config = dict(
    n_layer=11,
    n_experts=64,
    experts_per_token=4,
    d_shared_expert=0,
    activation='clamped_swiglu',
    router_score='softmax',
    normalize_top_k=False,
    init_std_router=0.0126,
    vocab_size=16384,
    norm='rmsnorm',
    norm_eps=1e-05,
    seq_len=2048,
    train_tokens=484600000,
    dataset='wikipedia_en',
)
Below are experts of layer 5 (counted from 0) of a mixture-of-experts language model. Rows are named router (the router's row for the expert) and show model dimensions 0-255. Each number is 500 + 25 x the weight over its row's rms, rounded and kept within 0 to 999. Numbers have three digits each.
After each expert's rows: a language model's description of what the expert responds to. This comes from a sample of Wikipedia text that the model never trained on.

# expert 49
router:503465482506483489461537497498483469521550500497491502497526476522513494487550509506477465538496485499508499476511493486551483485471500446484493484492474470488462499470511500513497506507487540509508480499468545453534498511537484550462519479467458482509462496527469502481528532512488502459500531488510467474477469508528484488445484499492503477509497537501481522442532479519478547486435528474545457506513468490506504479529502473507464502518496506501483508520486486506535467485527527529507481536483462506513459497502495456466483515526480517522523492523476498561477477502454487467510499527526520517503513520479548479507484498491512460501535527446543512504467467515485473520474466481490552552498542545526462468473516481476505492485463480500526537471506476489468494502500525
Conjunctions and list commas joining parallel words or clauses, such as economic and social, or, but, while, ampersand.

# expert 19
router:466493478489485474508508494492503484502514497469491473492514476484488492479504496466464483539492465478481450443500501479496493484480489488457503527492512473495495488422494510492480489509468516544492498514493507503560490497500457512498509468491461530505458537490486468500478500511494505504531546490509473481487504516536445510478470520495479470517475563484507486499491479548468523470495478459529502492535481475505505479522491483476501516517481519490451530485483491457505456498513529475553502530489499535495495554449471461506496507501479492508500540531462496555492462498463487479523492487515503521524537517476535445518485498456504499453480505487532518532459498494496456496507479510510533512438522504519502485420516467490510479496467469492569503468526475484486507476482486
Middle word pieces of proper names, often Spanish, place or surname fragments, such as Sar-at-oga, Riv-ad-avia, Cor-b-ett.

# expert 59
router:501456491518449465436527492488491447510535537503502484486543458524498483477515513519481483550490509475495498512507533505539481467490531495510485509462475493488469465462511521486485504517485533514510483491482513489531479534540477517468518496502480523487484507529480482498515496500497509501521508454498499476479464510528472493505487510513477495511490519490474487499544464550472512448454551471501481515535504499517522490496500498452489456528503488537479498465478492464520502470548542525534495495478454504479484556464492476484494528552475557500510504514473494529454465514504478439508505528510523507523551492484511509502467518477520476453516507487561536526529523495468482495509467456507516506492496491541478461497472501481462452473474497478507513460506479481483492503474532
Nouns naming wars, competitions and media works: War in World War II, film, album, Cup, League, series, broadcast.

# expert 29
router:503459493504448473470536481515454498495535531498502493477533463499506446466492523492499524502496471493477452476531542494514475501485562467469498521476457495462472461486514491490513544501508515515495498497486508478551446532538499514513537493469466504493490504529502479482499510522484502485509561490490455465471493519522473456490507492460490439503488515499472500506512499511494550492476508476522483490504492474543528473531482478460462472505478499498501524499491476457528452462516510530515528498492482539495476521493478502460450556534489508487519514498474518521458485511500492464514515504486502503547534533487512481516501496499510501441513511501549508512513507501471491545487462465508530537474507548526498473483473481499475484469485454456498511452513475504464510504488535
Nationality, ethnic and party adjectives, especially African American in census race breakdowns, plus American, British, Democratic, National, States.

# expert 32
router:462456460538491493508512485477474489515538515514480507465541491519526488466531489522455488507481457473484473489494501478514487466490525473500488506442495478481497481487525536485481494539478518518529491494458526501515489498498484526501514470473476512502491501529493475485539536519496483488533503462493464454501466507483478475486486521478490486515490548483508499442544469496470496484483511479552462549524481494539509498508480478468484469519469474520501532516478474494507502486539517490516489513458482502470475513484482498439475501542461515557519530524486522564499463536489483454544495524532507506554526526468503490537470468470519474467527543494497510516489505491470464513444499465485537520485522493522483485455485485456495491480452480472525509476511470516479503519488500
Month names, day numbers and the comma after them in dates (November 11, 2023), plus years and figures in tables.

# expert 24
router:493451487523473447456506478505492467512505526499475487465545470545517442474514467500505512530470487481485512490523503471545471468490482480501486511482476503492498465470497550470501540506476501523532498494471547498515450479534470504472523499494481506520496503538512467477505504516487491494513509476529452494496466508509498498494487515492467503512491510497497524499505469520497531446485539477493485525501494491522530474501479501451490446525487494537497514486509473475552515465584541527528493493468485506480450529480491494451496566539500525491535518536482477525491479527499504462503503495531491526513535511489530469506494484485559505483504553475509502561500482490481492541499482504467513492486508524535487483472470503468490459469470468500508493435510462535491496508491506
Words in competition or war names and sports reporting, such as World Championship, Cup, War, Division, national squad.

# expert 8
router:504501514513468449494509472466483453486537525481471456474535503543496493486532468467476460504510454474469477473519527486519481476477543492527491519483479481471516478470505518461464520497437549501534482530475515496550477520496490512496525479484505519537521532517474506488517533525506488509524517474515491484477490516526483484474502533494450484530461505532505507473528480525478527455461526454508468514503499485512499490509493498472446481529469498520507521480462505495514497473507508488531471496485464503470510534467489480490498488540471497531518479547507512503495449545507497468534516552538552526493542504491524491527489470445533467493519522488548527513502493538501502542491497473492532529489481533514486484481497464457483484480492495457548536493512490471486501495464505
Capitalized sentence-initial or title-internal prepositions like In, On, After, At, especially inside album, book or film titles (Once Upon).

# expert 5
router:472501502500484474496516484477517465485535505504467474494535479489520498493521502489456467488482482479494468466538526500534467477487507485482475530507498455477493478476509508489457495524495502508530488508495523514507505527512501561475527508505467539559484502506457479451492491490488515503533545485499462482454480523541481496491452536473503521535488534514494504480511463523492521427472525496522477513525461506473537462499487478481437503513506494506481498497523477487512480503486508481514479511489495563477487552472464510500499541508473505540484539518477514508473493490479501483495504513496499520508537522492491497505452483481508443429508516451539516499432526509497466483521495513487495497433525482503490481475498464496505455472489475477522497459513485469463528452476540
Word pieces continuing a word after an opening fragment, often after st, f, l, b: har-ass-ment, emb-lem, f-itness, Vac-ant.

# expert 2
router:500478498526491439500526487487479469491531535486505452504515480547515478473524486487471514504491477492482477449519516496501469493494535485475491509456477457465494480443516529491476513515470523530524478509505506483544473546516477509492513481487484504513461526521504485489516498486449451498517550482493453463488491503531470509502486521483464481539514483489468499489507456542471516491450516508512461524516466449560515493526491478465485430514501470520485524521487460431500487500517515520528506526484460554492493546467474458447473512507494508518503526520477524520456492531493484490548489510515511507504505511492515481507484476496508501487507507494537511510510510474462463500471485469506517505449530513534505455485469488467485504471467487475502507452538488487461507501500494
Second or later words and final pieces of place and institution names, such as States, York, University, Island, -ville, -ton.

# expert 35
router:490502484510506492504506499480482494533525533501459456432506464537521473443516490502467455517491486481481500484520505497509481498464509486496492481488485479487486482478541522492477524529474513508520486477498528479496486518499488526484544484479488515516491540523490453476549550523465473494490499462516481482482494505531494469504478513498498453529502520497471511471546482509459489483459504479505492508511466497509475459516445494496477484525487495516497555497466435483519483472553555505502465497455480503467483514514471493461469494538487527528506526536499555534490489497494488495557508535499519521524528527491557476540476448482509495513505534457517520511490484512452479545449497477491498516480505519518498502464487470462496495461488496460542510483503462521465537491481494
Line breaks at the end of sentences, verse lines, list items and table rows, plus sentence periods and words like there, known.

# expert 34
router:496495496476493478472518457484479496472532538436479472460512502512511489452514512480481468503461496462484490483524566475519479484494533465483493501486477452438486511475520512496475495493496514513514501513514499485516489524500490536489515490471469525574494515508468463468490514546509478504525534483517481504468457524553444469514467508489463494531495529507483523480511483542499513438477536500502493489509459461512502492508500481488450475495493486504484523500506487481554469484496525503497473515492495557514503530444479504486485535506516479511499538508441502528462481499505494486513471511515514510520508533466512501490488492471498471477501494436538537495453524486470448510509490504499521529451524500522486500470518480484511481473499487450511478466538486462491512481482545
Suffix pieces ending a word, such as -ing, -ation, -ed, -able, -ies, e.g. amaz-ing, embarrass-ing, Export-ation.

# expert 46
router:496489496528489453457526482485471480519537555481503437480516468530503483486528472524495490534476471498475477483537536468522462465500525504493482509447478485462485483500520526464476540509450524514543474497473504465528499527529493508480531480478492510523496536548508494488553524498479473469524515477514473487472460514520463485502500527488481481522511516507469474506523490533464518489469533471496464513503473481521497481515484509482485477532504486526479524509494493474510509487556540530511494513424459505480492491515478478474485493526479522511522493514494517500484460532483468463502483541489526561526514546469513494503430474474541471494512511479526540534501488503482476513459491456487524500464530506504490486478454476456498502474466474471511515501523479502498513478498501
Uppercase abbreviation pieces and codes, often in parentheses or tables, such as TX, USA, Jr, USSF, plus years in citations.

# expert 57
router:490477438527475474480528471495470466498507510509501473499534462494510467494499507448499494567481467496511493472504507466498491499491519484488477518495490509480474495463495538447471499506470513553521453471490516491504502487487480529486510443494466513547497556532473483494498527525476492475509514480521483485472484496514450514468478547465464484508457544470504495474502506499477504493488524481500448497543489488498549464531498489451526492501509501538476498499499478500501458506484506501518515549494469523488488509447444460474498500523448491485492514533454505526496474517466506499514537483499529516517546499520535431486455480443522489480502517512502446519516501519496469528513498506491531483471505519472491485454507502484489470490457471489517530504520464482488490463496516
Vowel-consonant pieces after a first capital letter in foreign proper names and taxa, such as P'erg'amon, C'uc'ujiformia, Env'oy'.

# expert 58
router:516487488523497476498508449468481458523530496506487433457532452517534474467557473505487480518495463496496487477504509465526495495481523491493479497481467474467487468485527517486487512522480512502525472479481513467534483522524469500443519482463488520532475542566499448477548531519464460493506484475520505479493475540507486489498476514492482479510505502515489510486525458510486514466464492463494485516506489488504507476528467486501475450524493505499495529494489448512523498473539560511507475501477460483469467506490476485497459519527464524529525502535484520513486491509498483482520517539521512511526508536496525450526498458470507497491507530468500533527501476515433478525469487492474498515483527541523480475471485485486466495471475478451523509454527491511459518454470503
Periods and quote/parenthesis-periods ending prose sentences before a new line or sentence, plus some line breaks after headings and table rows.

# expert 33
router:488483491507495483483543489493502488527529500437479490482531500520512510513502513458460495538457458456461460481547489522510434467462508477482481529489503473506512491477533486493463496500512508531517490461476515465497502501526468542454499502496443493503464548502474469494500486513500522476533527494513472484474503508539467483461498556472485493510474541512512488478512495517487515493456502468521477490523484516499538468495474453472450515497502489508462479501489478478510466473512512481495495545461508546489494534471469454503494533501467507510496523517489516513497470472453510509508493498502496514517507501469486500488466483491510474479520517474536520535450484494510496484493510494525515531408536496518463478476493494495543425456479478481511490494520472498497531499455486
Lone consonant or short pieces early in a word, often before -ing or -ed, such as could'n''t, foot'n'ote, or'ph'aned, xm'l'.

# expert 41
router:498490469513492490486528477474490480510513527489483446471516490534544458465509481520473478542452464479474493485523518491536466502478513469492495474459478481501473467477538518472487545550470514522502472487476543459509476519517477521477514498478492500497496515514478490459551511548442458485505492482505500499480443519507510475491469518490469485518503509514480492483524478502488526472496520470506466545526471450544510476518476485484478497534475465510475519506485473505528501465534558505509500518477474511458470505484497481484480501542458514517527502520495540524479508511489503459537538548503506506503511540494529451531470445485520495496534541486495523523477482513494495501451466475474510522482531529495504485457484494479488476494476491469512485488520452528457527503478537
Opening parentheses, quotation marks and brackets before a parenthetical, disambiguator or quote, plus line breaks around headings: (PAS), (towboat), "the story.